python train.py --n_layer=14 --d_model=256 --n_experts=32 --experts_per_token=1 --d_expert=320 --d_shared_expert=320 --activation="drelu" --moe_layers=[1, 2, 3, 4, 5, 6, 7, 8, 9, 10, 11, 12, 13] --router_score="sigmoid" --normalize_top_k=false --routed_scale=2.0 --balance_loss=0.0125 --balance_bias=false --router_logit_norm=1.5 --router_bias=true --scale_expert_input=true --init_std_router=0.0238 --lr_router=0.00136 --vocab_size=32000 --norm="rmsnorm" --norm_eps=1e-05 --tie_embeddings="early" --optimizer="soap_variant" --lr=0.00736 --beta1=0.95 --beta2=0.95 --batch_tokens=131072 --seq_len=1024 --train_tokens=717200000 --steps=5472 --dataset="wikipedia_en"
Below are experts of layer 3 (counted from 0) of a mixture-of-experts language model. Rows are named router (the router's row for the expert) and show model dimensions 0-255. Each number is 128 + 32 x the weight over its row's rms, rounded and kept within 0 to 255. Numbers have three digits each.
Before each expert's rows: a language model's description of what the expert responds to; "comes after" lists some tokens at least twice as common just before its tokens as in all text. This comes from a sample of Wikipedia text that the model never trained on. Tokens count by the router's weight.

# expert 6
Words inside wiki section headings and table headers, especially "Personal life", plus Date, Born, died, death, List, Result.
comes after: "==", "-", "===", " his", " ==", "See"
router:110158143175186092133161154017094177138128146085139119114130117168140098114123177177106096130176135078147154182119180136058115125159147124143150138133135151045163175169125102089152188102152131145106091127092148174118066070142100155147067141111179102191204157191156074128129112126108092164153164152136097107078096169087112135148099101158113160134105131122116128159116144129146110209134165144121149125137139111136147195093117140164086068133134161087087108107141130131111129103106162157128136117097153220141107133103149162140148098121148179087165128104106118146095108110098186120150044127100130141154119147143132167120165142109117063124121074134122148164179048151147161098123165138145171097129165109134138141130140139113080069119169175082132102148138120116079100114071089

# expert 28
Line breaks after short description lines like "Skyscraper in Batumi, Georgia", list items, section ends, plus table separator rows and heading equals signs.
comes after: ".", " =", ")", "---|---|---|---|", ").", "|---|---|"
router:074137144123157103197133152092141147154124146181092183118090158116157203151093138161161127118167144160165176157137108173127140136125144129166189128132108121117135100099126113102109150101121134138099092133149113119141169051103113170096104098106131170097176101108161138101148146134099106146138148147108193108117155133162102131126099179165148155180136140127156141132194151060098163123180113082123126112124057140121122161152095143058108111096128152173096089194156134130143176106109066148155169124130187167119161174165190147093125129119067031123110149100179121091114166140125157145123146132132166135169124116117122095140156122115118140144154118178077078178147128163132135088164097095066132121137129086126125041176155074142120142189073145218173099050072091121132140097127118

# expert 26
The word United in United States or United Kingdom, also US, USA, San, Soviet, and first names like Robert or Thomas.
comes after: " the", " United", " and", " U", "S", " The"
router:191136137143178126109134172112143160150181132084129153154133133087146143144113159184142110119110128129153160199133142125151137064160092168233116135165102145121158154147080149098145146133191097138097121103157104114120169120124125129124128115108173093106223155141182171136119114130211160128170106097151144176124104123183113174126155098127204154127150124058159129153138141123159110093155106069033155133115108126138137171110084096167171114106130147154144130139153129119133131087134094127146140115109168126127163131140122124130103178139099147111135190129145110155115198132088172129131156164144201096142101138101097137106137053103133101124073119132089169129076173173139104141152115088181085126105040060100110206055118129148092147174141117087102168156061174143134124131133135

# expert 13
Past participles and adjectives after was/is/were (buried, arrested, elected, found, able), including -ed/-d endings split off (condition-ed, judge-d).
comes after: " was", " is", " were", " be", " are", " been"
router:170143141057163143126099156091115176118081131113143135112139127127119134135141097125154138114085162117194129142112163126142150122140081120168147202065187116156172100159157099151135144141191177159184146111072150122111191113141126159109123118145094124081178133151136111140146151171133108146098100179047091099147134141091082150141095189141140168113114123190146117105153088120165105123074089189133199105139214122096159087173085124133117108131167117115152181169140149115134148125140119153095158114129155170189108128139134130119130135131140072116158139128119067096169142138124147063115134163147214096124152052162147131141117168071133184136163150112114145169133107110212090107105207148160067175128138132126118180093094152109132064138121149097132124165124089153182145189082147

# expert 12
Mid-word pieces after a hyphen or space, like ang-rily, pre-kin-dergarten, plus common prepositions and articles such as on, in, over, the.
comes after: " ", "-", " (", " \"", " which", " in"
router:116124127166140128138130165140153080150137139137175112104166174091113134168144102091198132159035128085174145152163143081123151102147135087137118099102167049096134118079174201168149144108157078161129123109141089087116099122153139122113150166091085160106159123141189136167105114120134093134069108134165115070149113127226091118124137095082083129125209114113150125142101121155119094150146116089149062150145117091131121105125142109138104089100095113166093154111124177101129081102104074097122077092160139137137159110124192092109149109090082152113133096101111116069126101071113143128124110079140160161093080158157069094167164111145145128120194100119099110074152043080109149153157141117095162109157112149108181094102150027124106109119125140100136145177135139136123132175079195

# expert 5
Conjunctions and prepositions opening time or contrast clauses in biographical narrative, such as After, before, during, while, when, until.
comes after: ",", ".", " years", " due", " but", " end"
router:121138177177128126166139130182097104115088120112144144150034110116111145154138123082165146129096094127166111115086100082094088208116052085138096121170153147081076113143122187129122168093072104140094117101079124156092184100118118097144069103102087131149106099115156072149105137141159124076157079170121119195170163112071113102073178155155127158140133128091146184134125148134144087123151152127116122116156024124117138103088134115114114158106118095134093103153180130122122137104132136140148096050086138065077180145152112114105146145109106176131065088145121117109111182165166114169161085180126121121120085138132133164092116136159157090150140110151109138202129116097110056127161136129033134120163096140130144160110123149079177170140092121152117156174133148146091184121178161

# expert 18
Nouns for political units and categories such as state, country, city, government, languages, often after "of" or in infobox fields.
comes after: " of", " the", " to", "y", " for", " other"
router:191166154127136138100164118133107152141187186151109125075087115109191150158104137093167148107156105096097140160122129110132146089160100121165110113122128143147137133157118192106147175138125088121089129097091065109126134064136124101178109143172164139075214125177180071163134113117201143170170112113132105112117059110175098133121140106093157149117167143048178154170136136115155153125159122099090225131119123150104184204101107117185137143087184115116153077155119151131128172125181085141200121108138134110139154098147146151095150139112122079110139161118151080142124145118125198167123148171176181073107095122114128180124109063125179124120095154152058173163083171110098144125132091124127103113139136129103113215107120143121073136174169134120123139098146117173178148124142103

# expert 27
Hyphen bullets and pipes starting a new line in infobox lists and tables, such as "- First mentioned", "- Binomial name".
comes after: "\n", " including", "    ", " their", " its", " continued"
router:128104140050087090131151142165121141138149131094140118143189110120112101105086173196121110074119077157124097082113137190119136202153092136083095123117115128153091156177169161134073170126079141110114069105188165143113122125141103084126093102158119136109092101074082096152146099129198092139121095124138097167117142035113129098149069161116103115123177097086137132131075166141123130000157154137167124137168152130131154114110172110122106142099210122099115158097137128135135126114106214119131109149127123147062196148122084108099177113171115135108112118136088096118171191122109100103044154106169135149123102105168120132122134105103127179152191139110146119052119096164151146137137119196131094160140146158109149120185130156137112125097109089136175082130175159141123146127118089

# expert 10
The word "the"/"The" and demonstratives like This, These, plus short letter pieces inside names (Ger-e, Den-e-court, Jo-g, G.).
comes after: ".", " of", " in", "|", " by", " at"
router:137112132130120156113117090137125076106118112164144124079185153111150130093109179110104154104100132144149114067192101159141124083137095099158172134132099150093105143158119112097105090094109109090184146122084075115147148148154105131145135136160082144199126124113222095083140101142028166161145097117150208143139134103062150139147121131128134130071101127220143140136106138177108119169139107121121099094135093140129119117226124147138124166113070116166111126154093143166146149162106185109107159166090175131104067093110090165168090166156088151125139095176114134159121153099168041165157097109087145134205102154147171163072150121177134154159111098077087103158143046146129137069117138123080108149115113156153129126096106111131145093093128127090138124157138098064166171142162093

# expert 22
Line breaks before infobox section labels (Career highlights, Background information), heading markers ==, ===, and sentence-final periods mid-paragraph.
comes after: "\n", ")", " It", " ===", " it", "==="
router:087117189134033121082114146158166037139169108135159127149137125163122079073135122201167119147142126125114121131182112124120128123106104138191141159132116104145162103100110141144167069117123185126176145146160098157145124213123148115089129069199134114164043148130107163148176197110082098099115140146077171142143143155141110104143168128140107134115136121121100113116109098119154163180111138163221101160126179119100167122140143129150150136129120105102101105142158141127125110119111099117113101091148124098144137127062102144190043094145107138161097137108091154114133137114108074092094097134105080154134145161147135139088106130121076054154047080103160088122149146132117152198111147152149224133100192163125132124103138136169073097046110153111158128120164124162133126163144149

# expert 8
Common adjectives, adverbs and suffixes of degree or size after articles, such as much, well, very, early, way, the -ly ending.
comes after: " a", " the", " in", " an", " \"", " as"
router:116132128096133068119128090123143075127132184204143113112082132098166119105147118180146097153068091085119123115126122132149084121144136099110122153084151106158090150109088054171115147085115174106163210214165128128087077109106130057171101091162163050192102089115140157148136127096145132141142170103212067129177158104124091150096170206135173128113085127118172118137189127190097080065134112124084100125134142140143131085110098142155141110113133150139142131146125050138138092105182109124121128165182161117159088157139142124141150130109088145181140167068134159090151101129136206104125099161125167094124129105149148158100123131123166147136126079134150107115126120101212165093126139148150131107126146127167099153168166125125176176118137128082205105125145118174168138132079144

# expert 7
Subject and possessive pronouns in biographies, such as his, her, he, she, their, its, especially "earned her degree" or "his career".
comes after: ".", "'", " that", " to", " where", " in"
router:134172095089142145107142154166108100137155131155084099124088131155120115142107127080112139153152123123166165114092158156104131128158122084126124073059097147103069148143063146055145146121119145132097134064143146105082091100119084078131126129033146162119149117159137139185159151098196130142117174192072116139102101106059081129145120190175057163171153147118156169123173181062123133149143147132072148105125104141149160163116109130138155133103089116118120088092104149109122137123071150136181124078103137088106184172121153125147129064100111099117089134126175083164115074135178139099166082163143114090106111129143165119141161163122139141131088132156111120110137123063056188106169141120129120090103076137092180146163093170115209118177068132155162125136157115178141099197111098